Weights of a small mixture-of-experts language model, trained from scratch on English Wikipedia.
Size: 9 layers, vocabulary 27622.
Training: 246M tokens, 10644 steps.
Below are experts of layer 4 (counted from 0) of a mixture-of-experts language model. Rows are named router (the router's row for the expert), up (a neuron's input weights, with its number) and show model dimensions 0-127. Each number is 128 + 24 x the weight over its row's rms, rounded and kept within 0 to 255.
Before each expert's rows: a language model's description of what the expert responds to. This comes from a sample of Wikipedia text that the model never trained on.

# expert 5
What it handles: Common organizational nouns. Common nouns after the or a or a possessive, naming groups, institutions, roles and periods, such as school, season, team, group, CEO.
router [ 60 139 139 105 168  92 138 157  91 178 140 121 123  89 164 140 191 123 146 157 123 160 121 145 152 138  91 154 148  87 147 168 167 102  88  99 138  95  95  97 123 121 139 120 120 110 121 147 112 135 119 119 118 132 116 141 119 141 147 123 163 137 102 158 115 118  97 138 146 111 146 148 116 121 110 148 132 127 142 132 132 140 145 151 131  64 140 141 134 166 145  64 184 123 108  81 127 126 157 107 143 139 129  83 124 110 131 135 142 158 151 127 119 141 134 138 177  57 106 172 150  85 144 123 123 133  91 138]
up0 [114 104 154  72  99 108 142 138 109 110  93 123 129 131 111  92 130  71 123 160 137 136 168 122  99 168 195 146 152 107 110 130 127 135 111 147 127 118 129 126 142 114 153 145 158 129 142 119 142 137 128 147 119 151  93 152 155 128 154 104 164 138 137 192 128 136 128 132 164 143 127 113 146 122 146 130 103 152 136 169 150 160  91  94 165 135 149  95  95 106 167 107 119 152 112 128 101 153 149 173 128 143 147 168  79 141 140 122 126 125 153 126 124 146 133  89 148 109 101 168 121 123 114 126 104 174 106 131]

# expert 8
What it handles: Score and table digits. Single digits in sports scores, win–loss records and table figures, such as 3-2 and 1–1, plus some commas and word pieces in prose.
router [ 89 181 109 148 173  96 127 151  87 145  85 109 138  97 122 186 140 124 118 132 132 117 119 126 136 159 138 167 142 108 130  99 108 121 140 102 148 111 111 174 149  92 111 107  99 116 124 113 151 140 175 125 103  85 120  86 109 132 174  96 162 113 126 116 129 109 154  85 103 111 138 132 121 162 125 134 147  97 109 123 142 147 126 127 115 114 139 148 116  78 146 102 152 113 105  89 124 143 117 117 111 186  80 116 128 166  69 114 117 117 142  88 114 121 126 118 128 108 103 136  88 132 112 118 123 131 124 122]
up6 [ 88 120 148 151 122 127 131 152  84 128 119 127 106 116 143  91 103 128 140 161 103 118 107  77 122 115  95 152 186 110 121 135 122 134 150  99 118 131 119 167 162 155 108  89 133  59 100 125 116 157 113 141 116 125 152 143 131  81 106 128 161  92 115 157  98 117 148  80 124 117 129 120 109 150 137 125  92 125 183 135 139 123  99 133 117 126 160 110 101 123 131  75 134 119  77 136 116 156  85 122 141 170 102 127 126 100 128 132 155  88 133 129 161  96  90 136 123 101 136 118 100  89 114  50 113 132 110  90]

# expert 7
What it handles: Year digits and infinitive verbs. Middle digits of four-digit years in dates (19'8'3, 20'2'1), plus bare verbs like create, make, give, allow.
router [138 111 101 128 171 131 114 155  56 167 155 143 101 130 141 110 166 127 121 133 167 158 135 112 141 119 129 151 126 123 128 143 167  97 115 145 132 128 146 112 149 134 151  83 137 129 121 157 124 176 175 155 108  99 103 104 136 113 126  97 113 146 150 151 141 111 118 128 114 130 108 183 133 142 115 148 130 117 109 111 122 130 178 129 108 114  97 125 166 153 160  90 160 128  85  93 137  68 117 111 100 142 119 134 153 122 109 116 114 159 163 126 132 101 101 130 128 111 122 133 144 158 129  92 129 104 128 135]
up5 [112 123 110 111 159  91 107 155 101 151 147 120 159 101 125 140 127 152 126 163 115 110  88 155 131 135  71 142 168 120 141 124 122 151  61 135 137 154 133 149 147 112 125 111  74 127 109 161  92 136 116 147 125  51 123 144 117 171  97  80 130 122 111 126 166 109 130 102 110  83 163 117 145 123 117 169 126  88 106 116 169 159 146 125 170 109 156 170 163 120 159 117 173 115 104  96 108 142 135 137  95 167 129 123 104 169 121  78 138 141 146 146 157  96  87 122 137 131 131 142 135 139 162 117 111 149 105 131]

# expert 6
What it handles: Plural nouns, clause connectors. Plural noun heads and their endings (services, players, systems) plus sentence periods and clause connectors like which, but, because.
router [ 67 176 111 143 197  95 106 152  80 186 115  93 140 124 170 128 165 107 132 149 107 127 130  97  77 142 121 143 163  84 147 130 151 138 121 104 107 138  99 124 173 131 125 138 128 122 152 153 123 170 147 110 135 110 110  92  96 116 141 103 130 131 130  95 151 130 147 104 117 136 157 133  97 163 110 152 100 142 116 100 109 131 157  74 141 114 145 137  69 132 129 106 164 141  47 114 138  93 103 154 138 150 111 128 104 139 145 122 104 147 143 132 124 111 109 126 132 110 114 153 128 145 111 121 108 127 137 122]
up5 [174  81 107 127 146 119 118 103 129 148 140 129 164 113  96  87 148 158  99 139 107 139 109  91 136  79  75  89 125 104 107 127 141 149 134 108 127 140 187 134 109 143 136 135 137 142 133 115 152 178 113 125 117 120 100 114 161 109 115 129  96 143 128 151 115 100 141 119 109 119 144  99 133 117 104 128 130 138 135  96 109 161  96 166 126 121 112 158 149 143 147 162 151 123 109 150 176 146 105 130  35 145 132 124 172 177 121 131 112 159 147  94 140 101 163 127 149 160 124 148 104 147 126 139 101 142 138 107]

# expert 17
What it handles: Digits inside numbers. Digits after the first in multi-digit numbers such as 6000, 1930 and 58, plus count units like million, years, months.
router [136 194 133 128 152  74 144 136  97 115 123 115 202 109 127 143 187 114 112 154 148 118 102 146  92 108 108 141 160 109 125 120 133 129 113 162 125 118  95 132 149 130 105  95 105 119 106 118 100 122 131 183 136  98 164 115 112 106 123 116 125 134 146 168 139 132 108 165 125 108 132 124  99 130 124 159 149 110 124 131 155 161 100 151  87  96 122 138 125 155 133 105 139 115 111 133 113 115 123 158 111 176 179  52 108 154 124 125 166 117  84 103 144 122 147 124 134 133 127 123 132 107 123 128 125 145 120 110]
up5 [126 117 108 114 103 137 141 105 101 165 166 153 103  94 133 139 167 139 134 127 184 148 129 132 120 135  83 148 151  74 132 128 151 160 150 138  92 137 162 164 146  96 141 144 111 140 119 156 119 173 151 128 107 104 118 128 109 136 109  74 134 146 112 106 148 163 117 109 136 138 170 168 154 134 106 151 116 109 106 107 125 148 159 146 154 120  89 141 154 124 170 111 156 134 108 140 114 152 112 129 111 131 112 125  95 133 115 140  98 135 144 189 103  91  88 134 141 117  88 141 106 130 142 136  90 141 125 165]

# expert 2
What it handles: Infinitive and complement words. Function words introducing verb complements in narrative prose, mainly the infinitive to, for and be, as in wanted to take, asked for peace.
router [115 102 121 161 162 104 102 152 106 103  87 124 140 144 116 167 137 114 115 126 175 134 109 135 108  85  90 142 109 116 115 144 119 137 130 156  86 138 124 169 176  98 139 133 176 109 133 167 143 151 160 139 126  88 140 146 133 110  60 105 100 133 179 146 131 112 103 131 132 141 145 131 133 166  94 174  77 119 113 130 130 120 110 160 112 136 107 130 143 115 152  86 143 108 100 120 128 141 126 131 119 127 139 131  62 123 121 100 116 100 129  98 125 105  96 118 184 108  96 137 125 120 147 128 124 127  84 167]
up1 [110 148 149 118 118 127 142 119 138 139 156 129 146 128 135 119 116 106 127 131 130 117 127  92 126 127 125 136 151 104 160 104 134 138 138 162 141 116 133 142 113  85 112 161 157 106 121 213  99 134  88 134  58  98 154 177 119 105  99 107  82 145 128 144 126 118 106 103  97 108 131 129 127 108 119 170 125 129  96 118 129 126 147 158 108  84 120 132 126 174 147  96 118 148 102  98 101 112 101 110 127 153  93 137 156 124 100 100 101 135 168 131 131 108 145 134 109 137  86 143 112 127 176 160 118 130  97 149]

# expert 27
What it handles: Digits and sentence openers. Later digits inside years and numbers, word pieces mid-word, and openers like During, Despite, alongside, Genus, Phylum.
router [120 150 126 118 132 108 158 116 109 133 142 122 155  99 118 163 171  83 175 126 127 139  83 133 131 139 139 124 157 103 157 141 139 159 125 112 104  98 129 167 133 153 139 101 143  76  96 119 135  81 152 116  96 112 126 125 114 110 105 123 137 143 137 148 103 134  83 114 118 120 137 132 109 144 115 167 114 107 141 106 124 127 129  96 121 154 152 100 127 107 137 132 134 132 101 122 105 134 136 137  94 164  85 135 130  90 118 127 170 122 130 127 175  84 135 113 119  71 147  99 169 106 178 104 101 173 124 164]
up5 [127 122  84 138 130 154 119 101 117 142 124 156 137  88 106 132  90 163 121 126 141 116 157 158 103 147  92 112 111 151 109 140 160 137 107 169 166 132 129 113 111 145  72  99 109 111  90 105 137 142 144 136 105 140 129 143 117 117 100 116 154 133 112 164 130 169 151 136 142  86 118 171 130 117 113  98 119 162 112 121 110 124 141 141 105 112 133  95 162 141 149 118 176 122 156  94  94 105 137 117 161 129 110 124 143  91 149 137 174 144 134 136  99 186  99 103 159 107 133 110 186 148  98 157 108  83 144 115]

# expert 3
What it handles: Prepositions after nouns. Prepositions linking a noun or verb to a following phrase, especially of, in, from, on, between, during, against.
router [104 134 112 128 178 126 143 126  83 154 124 125 129 116 144 137 132 119 124 150 124 145 142 142  88 114 116 137 158 122 124 135 141 116  86 151 166 104 110 144 160  87 155 125  83 111 109 115  75  83 180 140 100  97 111 112  78 135 109  86 166 138 116 112 179 151 104  87 128 133 134 109 132 123 116 160  80 168 120 110 128 126 137 111 127 121 122 170 153 108 163 124 123 107  95 131 143 121 125 130 112 131 103 120 160 124 104 135 103 127 133 119 114 108 127 125 128  90 139 166 150 110 139  87 139 136 102 121]
up5 [151 113 133 111 155 127 122 129 122 139 154 134 149  70 101 116 149 128 194 153 125 155 108 138 119  95  83 103 141 146 130 109 156 128 115 132  82 104  82 115  83  85 133 115 174 147 126 126 121 109 134 108  86 134  94 140 154 152 128 120 112 150 149 142 118 117 156 147 143  50 117  97 155  96 123 143 140 111 109 157 122 149 165 138 121 120 142 131 152 167 149 116 136 136 135  81 122  70 131 145 121 141 112  75 101 124 125 132 163 120 126 108 160 151 132 153 131  92 121 131 168 152 127 125 125 124 139 125]

# expert 14
What it handles: Table cell separators. Pipe characters dividing cells in wiki tables of results, filmographies and election votes, plus colons, semicolons and == heading markers.
router [111 158  77 121 146  93 111 149  93 137 116 112 132 118 150 132 155 109 157  99 139 152 123 111 122 135  77 158 109 103 166 156 154 156 119  95  65 114 145 119  97 140 131  98 131  98 114 155 106 173 126 164  90 151 132 162 112 103 152 168 136 117 140 133 158 144 133  84 135  91 132 159 146 197 116 122 159 114 136 137 127 143 133 121 137 141  60 118 128 126 143  98 130 104 107 113  62 102  94 141 140 168  76 107 134 146 121  86 123 121 124 199 116 115 118 145 124 113  97 123 133 125 134 119 139 157 105 125]
up5 [117 128 133 144 100 118 149 148  81 149 140 146 120 132 149 119 126  94 168 168  97 102 112 138 125 127 118 153 137 123 145 128 183 103  81 167 126 141 103 130 149 138 157 120 129 132 110 113 130 153 174 137 149 113 145 175 125 156 103 112 119 130 139 139 157 136 164  98  72  99 141 108 140 106 129 124 124 121 115  99 105 149 129 100 110 114 138 138 153 138 113 115 112 102 148  87 108  80 125 119 114 152 139 112  98 143 114 141 181 155 161 120 118 132 166 129 110  79 141 162 149  83 131 124 142 110 124 107]

# expert 15
What it handles: Space before numbers. Bare space tokens before digits in tables, dates and coordinates, such as before a year, vote count or score.
router [ 98 104  99 132 148  88 102 163  85 154 110 153 120 103 152 111 149 134 112 147 117 107 149 133  87 108 102 139 154 138 122 119 157 155 126 132 150 124 117 132 109 139 119 133 134 139 101 156 125 133 123 102 104  80  82  97 110 138  94 150 114 152 110 114 177 148 118 133 116 102 163 115 163 136 133 146  98  97  93 142 148 117 160 122 213 107 127 128 146 150 125  65 141 104 115 106 134 131 131 170 139 171 150 114 134 116 117 126 126 155 132 146 168 111  76 170 154 121 109 180 152 126 114 118 133 133 108 122]
up6 [ 81 143 120 108 116 171 126 157 118 128 127 142 107 147 107 127 141 147 144 118 134 107 135 127  96 162 138 177 150 132 135  67 120 132 137 116 122 166  99 154 127 109 115 131 132 144 164 153 121 111 130 148 114 145 159 165  98 117 146 103 126 124 111 140  71 120 129 103 107 126 135 119 122 132  87 149 149 105 104  94 155 113  97 140 124 137 145  95 135 135  96 113 120 182  91 145 140 139  58 141 165 145  98 100 154 155 131 140 113 103 168  91 115 133 124 134 115 115 118 111  94 157 105 115  98 186 165 136]

# expert 21
What it handles: Name and word endings. Final pieces of place names, surnames and foreign words, like York in New York, -ville, -ia, -ini, -aro.
router [108 151  91 130 154  79 132 177 105 161 145  81 120  95 148 149 166 120 155 156 151 110 142 133 123  98 112 171 168 144 102  95 159 115 148 139 110 122 157 144 133  97 129 130 154 128 136 119 134 166 140 122  82 129 112 121 113 139 123 147 154 153 115 156 133 163 110  89  97  90  96 146 146 159 110 149 129 105 101 131 114 132 155 130 150  75 103 141 127 147 141 141 131 125  99 131 136 109 110 166  92 136 120 113 107 143  68 101 140 139 156 121 115 172 131 133 196 109  86 138 162 115 137 107 128 100  84 131]
up0 [109  80 140 129 122 130 152 128 117 117 147 125 127 112 110  85 143 145 111 130 142 132 137  89  60 110 102 104 147 103 135 155 113 155 126 182 146 162 183 114 134 161 113  99 123 126  98 145 110 158  96 107 146 129 154 151 114 149 144 121 159 162  95 175 127 159 172 125 147 131 118 133 110 120 108 126 158 143 113 101 116 151 121 122 127 129  86 130 158 105 103  59 120 146 158 162 132 149 141 153 139 138 104 132 147 102 138 113 129 155 102 124 143 104 105 141 107  91 122 123 160 116  99 114 111 105 123 139]

# expert 9
What it handles: Table cell starts. First token of a table cell or list entry after a pipe or dash, often given names, position codes (MF, FW), headers.
router [129 114  65 148 205 108 122 179  91 149 151 141 132 145 160 173 137 133 132 131 120 133  94 122 133 120  91 146 158 147 121 137 122 130 104 147 127 164 121 186 130 135 153 115 103 119 100 156 138 144 129 120  78 114 123 176  80 139  97 125 110 165 110 126 159 134 105 125 146  95 144 153 133 135 124 129 105 106 110 115 141 151 143 111 146 133 131 160 145 152 155 103 152  91 127 110 132 117  81  88 104 151 138 149 137 150  18 146 130 138  92 134 154  96  90 121 145 118  98 103 152 112 124  90 113 120 103 122]
up0 [150 106 154 141 111 116 146 119 122 186 127 160 132 125 115  78 114  90 130 168 123 112 143 100 108 114 111 176 147 151 160 118 141 138 130  81  93 106 138 141 158 161 136 149 124 113 150 122 126 110 165 114 151 125 116  99 143 109 114 129 124 158 158 112 120 122 124 133 110 206 137 114 114 111 116 146 104  96  99 141 130 111 166 142 145 150  76 177 133 132 124 141 161 129  87 147 135 105  93 121 129 150 158 105 123 134 130 122 109 154 104 107 149 108 114 115 163 144 108 140 144 170 147 131 124 133 135 126]

# expert 30
What it handles: Leading number digits. First digit of a number after a space, parenthesis or dash, usually 1 or 2, as in 1,575 or 1990s.
router [149 106 110 154 153 136 130 113 100 139 171 175 136 110 133 106 133 127 154 131 130 131  92 161 115 124 121 103 114 129 126 138 139 143 110 143 143 158 148 121 140  67 171 138 115 105  74 146 135 154 131 148 119  88 112 156 112 143 112  93 172 145 127 140 142 145 102 122 125 141 166 199 142 184 142 154  96 102 109 116 132 107 171 101 111 158 128 126 139 159 125 115 141 114 141  97 105 147 102 127 124 168 101 162 129 118 103 146 130 159 131 138 114  75 123 102 123 108 106 132 136 119 133 141 106 116  88 127]
up6 [ 74 118 136 107 109 129 160 112 139 141 108 136 105 126 141 167  95 139 161 132 179  78 136 130 111  76 151 175 124 129  75 127 124 123 118 128 124  98 167 130 100 129 123 140 149 140 132 118 128 115 149 129 140 111 144 145 138 160 162 130 136 117 123 108 113 122 121 131 134 137 164 148 158 140 142 148 149 151 130  77 124 127 142 137 119 116  97 130 107 175 135 108 154 179 122 130 153  81 139 129 151 120 140 105 108 116 123  97 123 147 142 127 118  88 142 146 125 143  82 179 101 153 152 158 154 118 142  78]

# expert 11
What it handles: Foreign name fragments. Word pieces inside non-English personal and place names, such as Ze'ev, Tawakkol, Woongarrah and Schuylkill, plus suffixes like ević and Jr.
router [ 77 140 119  99 169  71 160 186 105 135 135 127 136 114 135 124 111 137 112 156 131 158 138 134 114 107 121 125 111 134  79 103 171 156  84 145 124 121 123 171 133  93 109 122 132 134  82 149  98 138 200 178 115 105 125 127  99 120 106 163 101  98 168 140 158 119 100  83 126 152 133 145 157 154 101 123  86 101 101 150 157 150 146 140 134  94  94 128 112  96 159 158 190 133 126 114 122 115 151 129 102 150 114  89 100 132  83 135 157 128 143 122 129 168 110 138 153 124 110 175 159 110 168 149 149 122 135 103]
up0 [142 113 126 125 140 112 106 117 127 110 179 122 130 133 145 115 127  77 125 117 174 140 142 128  98 124  90 128 146  81 114 148 141 140 134 144 155 125 118 110 175  73 144  81 148 130  87 165 118 152 110 144 141  99 118 105 135 117 157 101 127 114 119 180 160 142 119 113 112 145 122 122 141 167 121 137 124 102 107 107 146 111 130 104 114 117 106 122 108 139 190 119 116 181 121 121 142 101 153 147 135 159 174 137 111 144 109  78 171 136 114 106 148 123 135 123 167  95 148 129 152 108 143  99 123 138 124 150]

# expert 1
What it handles: Possessives and list separators. Possessive 's and lone apostrophes after names, plus commas, "and", semicolons and pipes separating names in lists and cast tables.
router [115 156  90 147 189  71 168 168 107 180 139 104 140  81 180 170 103 130 113 120 130 166 139 124 135 106 111 139 133 118 121 136 134 125 156  94 124  88 136 125 162 102 176 127  94 112 157 123  84 162 165 133 107 107 146 124 141 121 160 133 123 107 136 105 163 147 133 115 105 151 135 128 139 139 117 117 106 111 115 136 113 137 169 132 124 132 107 115 150 144 125 102 105 118  91 144 114 131  96 121 120 190 131  98 113 150  76 107 137  98 181 174 151 149 125 120 175 118 120 147 163 133 164 127 179 123 116 129]
up0 [144 132 175 127  58 150 116  75 110 135 131 137 115 154  91  96  99 131 137  98 180 107 122 154  94 131 123 180 130 149 120  98  96 144 131 124 133 120 109 156 126 140 152 163 136 111 139 127 155 136  65 128 146 142  69 156 127 140 118 146 119 114 112 148  98  91 100 169 105 142 119 140 118 133 145 146 141  94 121 166 163 144 138 132 131 139 159 100 121 159 135  98 127  88 119 157 121 101 138 130 119 137 117 104 132  97 116 117 135 131 137 134 110 100 108 132 156 147 107 143  88 164 122 130 114 119  97 115]

# expert 22
What it handles: Content nouns and units. Plural or topical nouns and unit abbreviations such as families, vocals, km, ft, lb, %, plus acronyms in table cells.
router [106 132 112 184 178  78 148 183  93 182 132 119  83 123 169 202 118  99 122 171 120 154  91 124 125 125  78 158 139 143 123 150 148 133 131 117 122 138 114 133 139 143 153 144 122 147 145 165 139 130 155 104 120  88 118 109  85 122 131 152 116 132 175 106 191 148 148 113 103  95 137 152 126 139 135 112 114  83 125 146 126 156 164 121 137 105 124 142 119 123 120  84 154 131 118  95 133  86  72 157 135 152 142  98 140 155  83 128 117 121 120 147 140 105 135 122 153 106 101 103 129 110 128 123 135 123 127 128]
up0 [155 105 103 116 157 133 141 112  67 123 157 157 149 108  92 114 150 104 138 135 120 127 138 130 104 115  96 111 165  99 113 117 160 130 125 112 110 117 130 133 148 121 157 105 121  84 100 116 130 172 162 163 133 125 106 131 123  85 126  96 129 138 120 131 124 150 127  93 105 117 135 160 162 139  90 162 128 111 130  90 142 161 176 160 121 141  87 129 154 143 147 107 110  99 117 133 140 115 114 142  78 167 146 100  99 132 131  92 163 145 134 128 137 123 103 146 128 123 131 141 172 133 196 132 126 130  91 143]

# expert 12
What it handles: Mid-word fragments, abbreviations. Short inner pieces of rare names and abbreviations, like MP in GMP, DS in DDS, vir in Environs.
router [ 55 156  94 129 162  89 149 137  84 149 124 122  91 126 163 148 132 150 167 133 153 127 112 110 111 124  81 158 150 117 126 172  99 117 140 149 141 126 139 151 118 158 119 123 155 111 124 148 147 131 161 158  95 128  77 133 118 128 148 138 124 139 164 130 150 154 116  76 150 107 128 116 138 128 122 138 112 117 125 137 120 136 132  93 174  96 110 117 114 144 113 125  93  95  74  91 105  81 124 136 104 141 105 112 115 180 113 107 148 104 131 143 124 130  63 151 166 126 130 115 111 136 150  97 147 110 123 122]
up0 [141  98 114 128 122 131 134 133 116 112 134 141 141 138 114 114 165 147 124 124 110  83 132  81 131 100 104 104 151 131 121 147 132 143 103 171 122 113 140 180 125 155 111 104 128  94  99  77 115 136 132 115 129 106  90 162  81 112  99 125 174 149 111 136 118 112 156 120 176  78 139 136 104 132 129 129 120 129 144 105 133 177  79 121 119  91 154 134 112 129 124 122 153 135 121  94 117 105 154 148 102 115 141  96 105 167 126 146 153 118 128 186 110 118  76 151 141 168 124  96 123  81 151  75 102 122 132 124]

# expert 31
What it handles: Numbers starting table cells. First digit of a number at the start of a table cell after a pipe or space, e.g. scores, points, coordinates; also line-ending pipes.
router [101 154  77 137 191  78 138 180  84 189 117 109 105 112 178 194 119 130 105 106 105 126  97 118 109 128 124 118 140 121 144 134 142 148 157 176 117 152 153 121 121 105 148 122 107 149 117 150 131 120 137 111 139 104 100  98  85 169 141 136 142 123 115 106 184 154  91 135 123 123 109 124 128 134 109 141 102 116 126 110  96 145 156 147 133 113 104 120 125 127 113  84 160 115 128 112 143 105  85 120 114 195 123 139 113 147 109  91 116 126 108 138 189 117 114 118 133 131 132 103 133 127 149 129 111 124 147 119]
up5 [116 162 111 140 128 128 117  95  87 168 154 183 139  88 113 129 180  96 144 156 153 171 136 126 121 106  85 167 143  75 112 112 160 123  96 113 134 139 148 142 148 148 148 148 134 138 120 150  93 109 166 142 110 107 146 118 104  54 107  81 137 156 155 165 174 125 121 112  90 114 125 131 106 144  95 172 135  94 112 137 134 136 146 118 142 106 139 160 125 132 135 108 147 105  91  88 128 116 115 124 124 130 124 127 115 136 114 133 123 108 162 166 151  97 106 122 136 127 115 145 165 127 128  96 119 116  89 127]

# expert 16
What it handles: Passive participles after be. Past participles and adjectives after was/is/were, such as known, located, born, elected, married, usually followed by as, by or in.
router [122 121 103 106 141  91 104 152  93 143 152 130 132 100 127 130 151 136 153 160 115 120 116 110 107 112 117 130 133 124 129 117 132 152 124 128 140 154 155 139 122 166 146 129 141 126 118  82 106 129 122 181 129 153  87  90 113 133 157 121 129 104 158 108 189 140 143  64  99  67 143 132 126 143 139 150 131 138 129 113 122 158 154 157 131 142 141 153 142 128 142  93 144 168 137 133  97 112 109 132  91 162 156 114 142  92 142  91 121 127 162 139 139  88 122 108 125 143 118 118 137 124 110 147 129 152 149  64]
up0 [120  94 179  93 108 155 143 119 118 112 125 154 134 114 101 121  94 132 127 104 121  86 153 143  96 144 164 149 131 119 148 101 161 168 127 110  99 138 146 150 157 132 151 144 130  96 108 137 118 124 183 156 116  85 131 154  94  76 154 126 118 148 151 126 105 113 140 124 119 155 112 130 151 122  77 110 133 164 103  95 156 129 122 112 135 137 153 140 124  93 116 130 117 107 112 143  92 100 142 114 122 160 101 136 142 101 112 134 130 152 129 155 151 136 108  95 101 127  95 101 135 147 185 142 122 144 130 111]

# expert 20
What it handles: Infobox field labels. Field names, list dashes and colons in infobox-style lists after a line break, such as Profession:, Awards:, Language:, See also.
router [124 143 113 151 145 138 130 131  89 172 138 135 159  90 104 105 120 130 154 160 133 153 102 103 102  84 146 133 148 142 103 115 125 157 105 155 112 138 121 174 130 126 160 105 127 140 135  90 113 187 116 126 146 121 141 151 100 121  98 105 132 166 111 131 150 153 116 129 135 109 104 177 154 130 109 161 114 123 126 159 145 167 142 144 122 104 117 154 123 143 173  87 144 140 115 161 101 104 136 139 137 143 125 120 112 130 157  87 141 128 144 174 136 135 169  91 111 119 135 116 191 162 153 130 112 106 143 183]
up1 [131 149 162 127 113 121 158 122  96 120 134 112 138 150 103 117 122 120 121 148 138 158 109 137 115 123 110 166 117  99 136 130 142 125  76 113  96 122 107 139 128 160 182 106 140 128 145 117 140 133 107 114 122 105 160 152 115 154 114 150  82 101  90 112 114 153 165 137 168 102 104 127  89 155 137 177 131 141 131 144  94 169 133 109 116  83  97 134 120 152 131 104 128 116 111 121 135 157 107 134 142 142 117 114 107 131 146 120 153 112  86 120 132 141 158 103 166  75 104 162 176 119 130 153 124 128 138 109]

# expert 28
What it handles: Word endings and final digits. Suffix pieces completing a word (-ation, -ment, -able, -ing) and the last digit of a year like 199'2' or 200'5'.
router [108 152 125 108 160  77 142 141  87 142 124 125 162  94 121 131 170  96 127 137 171 136 165 153 140 110 111 126 128 101 122 110 136 141 138 134 130 111 122 118 155 141 145 114 177  91 129  99 131 128 123 150 127 129 120 129  91 140 100 124 128 138 134  90 124 138  91  92 115 117 125 131 124 120 114 216 115 146 116 146 144 145 147 103 150 103 115 144 113  93 157 125 130 113  74 110 139 114 135 139 113 148 128 143 119 115  87  98 155 136 155  96 156 107 131 103 130 139 132 118 124 162 112 112 146 152 103 133]
up5 [ 62 109 138 107 114 108 137 138 127 114 137 101 140  82  91 118 171  99 149 168 122 127 135 157 115 130 110 140 142 114 137 122 175 169 109  93 131 130 164 174 161 144 149 125 147 130 112 112 155 182 160 108  87 105 150 147 101 112 139 126  99 132  94 168 136 122 177 124  86 119 135 116 145 113 112 110 167 153 144 150 130 179 124 145 102 110  84 129 135 101 157 134  98 130 145  94 103 110 108 146  82 151  93 127 139 123 109 149 112 139 144  99  95 117 172 123 113 119  79 109  95 116 133 110 116 128 118 114]

# expert 4
What it handles: Word-initial capital fragments. First piece of a split word, usually a capital or consonant cluster like Sp, Bl, Gr, Z, often in names or rare words.
router [126 135  73 167 148 123 122 168 122 148 157 159 124 130 148 120 117 148 113  88 113 156 100 128 109 117 110 154 160 125 104 118 130 145 108 142 125 128 124 190 155 111 124 126  79 112  82 149 127 178 127 128 142 118 104 129  93 164 145 115 147 121  88 104 154 144 156 127 143  89 164 124 157 182 136  96 119 143 112  97 124 157 157 149 134 135 117 119 101 136 125 120 169 107 163 140 122  93 140 119 148 162 158 109 140 159  72 121 127 143 119 149 113 109 110 114 143 110  91 123 144 121 138 141 113 130 128 102]
up0 [145 134 118 132 140 107  84 108 116 154 132 128 143 167 131 121 138 101 147 161 137 168  96 133 120 119 106 124  96 119 112 130 116  61 132 114 110 163 134 144  81 103 132 112 106  74 110 158 121 122 120 142  81 117 107 125 124 154 107 113 114 137 151 149 149 114 116  88 114  93 178 120  96 151 125 148 129 122 138  92 140 123 117 123 124 106 115 161 160 178 167 137  81 158 117  82  99 140 139 141 130 133 137 120  95 126 138 138 150  97 147 121 146 137 123 154 100  84 151 164 163 147 141 121 111 109 107 134]

# expert 29
What it handles: Proper name words. Capitalized words in place, institution and event names, such as United States, World War, University, Official website, Brooklyn.
router [113 138 108 131 153  95 154 144  92 152 110 138 116 130 140 152 169 142 183  96 131 143 128 104 146  92  69 178 148 123 118 127 170 112 127 144  96 152 127 129 148 117  84 120 107 122 116 130  99 130 174 131 110 127 126 128  92 148 115 125 107 122 145 113 122 150 129 108 102 133 133 143 139 151 131 144 100 114  83 128 137 102 156 112 127 128 105 174 163 160 128  86 148 135 115 109 102 140 118 148 123 157 115 107 160 101  69 118 150 142 124 185 121 124 101 137 162 135 120 175 131 137 112  92  87 144 126 137]
up0 [137 175 126 110 125 112  70  94 120 159 128 128 137 104 121 150 167 127 139 110 126 143  74 137  82 108  94 178 173 131 167 115  94 143 118  90 118 142 123 115 135 127 120  94 123  81 116 142 139 119 168 124  96 152 138 117 129 133  79  88 109 150 124 159 123 110 135 135 147 154 184 120 171 127 112 133 141 121 139 115 179 115 123 145  97 143  97 112 164 140 177 118 136 155 107 149 127 129 146 127 146 138 152 116 104 156 118 112 115 113 120  98 165 103 116 154 120 128 154 162 117 151 110 144  88 186 147  99]

# expert 23
What it handles: Structural punctuation and breaks. Opening parentheses, quotes, line breaks and heading markers that begin new units, such as (cm), (INN), "most liked", ===Season.
router [110 128  79 100 144 119 152 140  58 128 135  97 138  99 165 145 151 142 134 121 143 135 140 142 115  71  97  51 125  98 127 131 130 164 135 152 115 126 147 161 125 129 125 135 118 122 168 125 134 111 133 132 126 147 138 138 172 100 144  69 122 125 134 121 203 136 126 117 119  89 154 138 132  91 115  62 117 137 121 119 118 144 137 142 168 121 108 170 152 129 116  78 149 146 109 144 115 116 103 132  73 178 118 139 109 141 148 102 128 152 160 106 142 119  96 116 177 127 131 155 139 139 180 111 139 120 116 147]
up0 [116 167 163 141 149  82 145 157 128 139 102 135  95 119 150 148  99 123 112 139 137 162 112 113 107  93 107 133 187 111 105 132  94 144  96 110 115 112  70 124 145 142 129 179 144 117  81 170 111  97 164 163 156 131 147 141 136 131  90 163 151 108  88 169 152 124 107  98 146 179  95 116  99 143 131 116 118 124 127 131 191 115 142 139  93 106 130 140 113 117 164 124 124 134  93 125 107 130 136 156 116 143 154 129 107 130  95 128 119 144 171 121 136 151 155 125 145 114 138 107 144 137 169 152 128 118 120 122]

# expert 19
What it handles: Main verbs and sentence starts. Finite verbs was, is, had, became after a subject, plus capitalized sentence-opening words like He, The, In.
router [119 156  81 145 141 106 149 181 108 164 138 128  87 103 150 161 120 127 135 154 151 105 134 148 129 114  91 134 133  84 123 129 127 164 115 133  98 151  95 176 137  81 154 131 139 109 114 161 104 125 120 123  85 104 104 185 146 112 122 112 149 129 117 154 147 142 116 159 118 158 108 168 189 148 101 161 159  98 152 117 142 130 167 143 111 108  66 156 149 134 139 110 148  78 164 123 133 157 125 194 102 126 144 101  97 134 142 125 158 148 127 134 155 125 113 161 135 100 124  98 118  99 203 137 134 153 134 168]
up6 [171 105 124 152 136 106 116  97  91 118 177 189 144 101  95 123 154 106 127 135 103 141 115  90 103  82  96 184 143 106 110 134 131 148 122 134 120 141 131 158 159 130 118 101 105  89 117 105 143 160 134 125 114  95 132 105 102 133 119  98 136 168 150 157 168 153 115 101 144 105 134 126 127 136  91 133  92 129 132 107 115 163 160 109 122 140 146 131 114 152 186  76 168 112  96 114  98 104  89 122 122 167 101 108 156 143  92 106 112 146 133 175 142 119 113 107 138 109 126 140 136 161 129 152 123 146 115 145]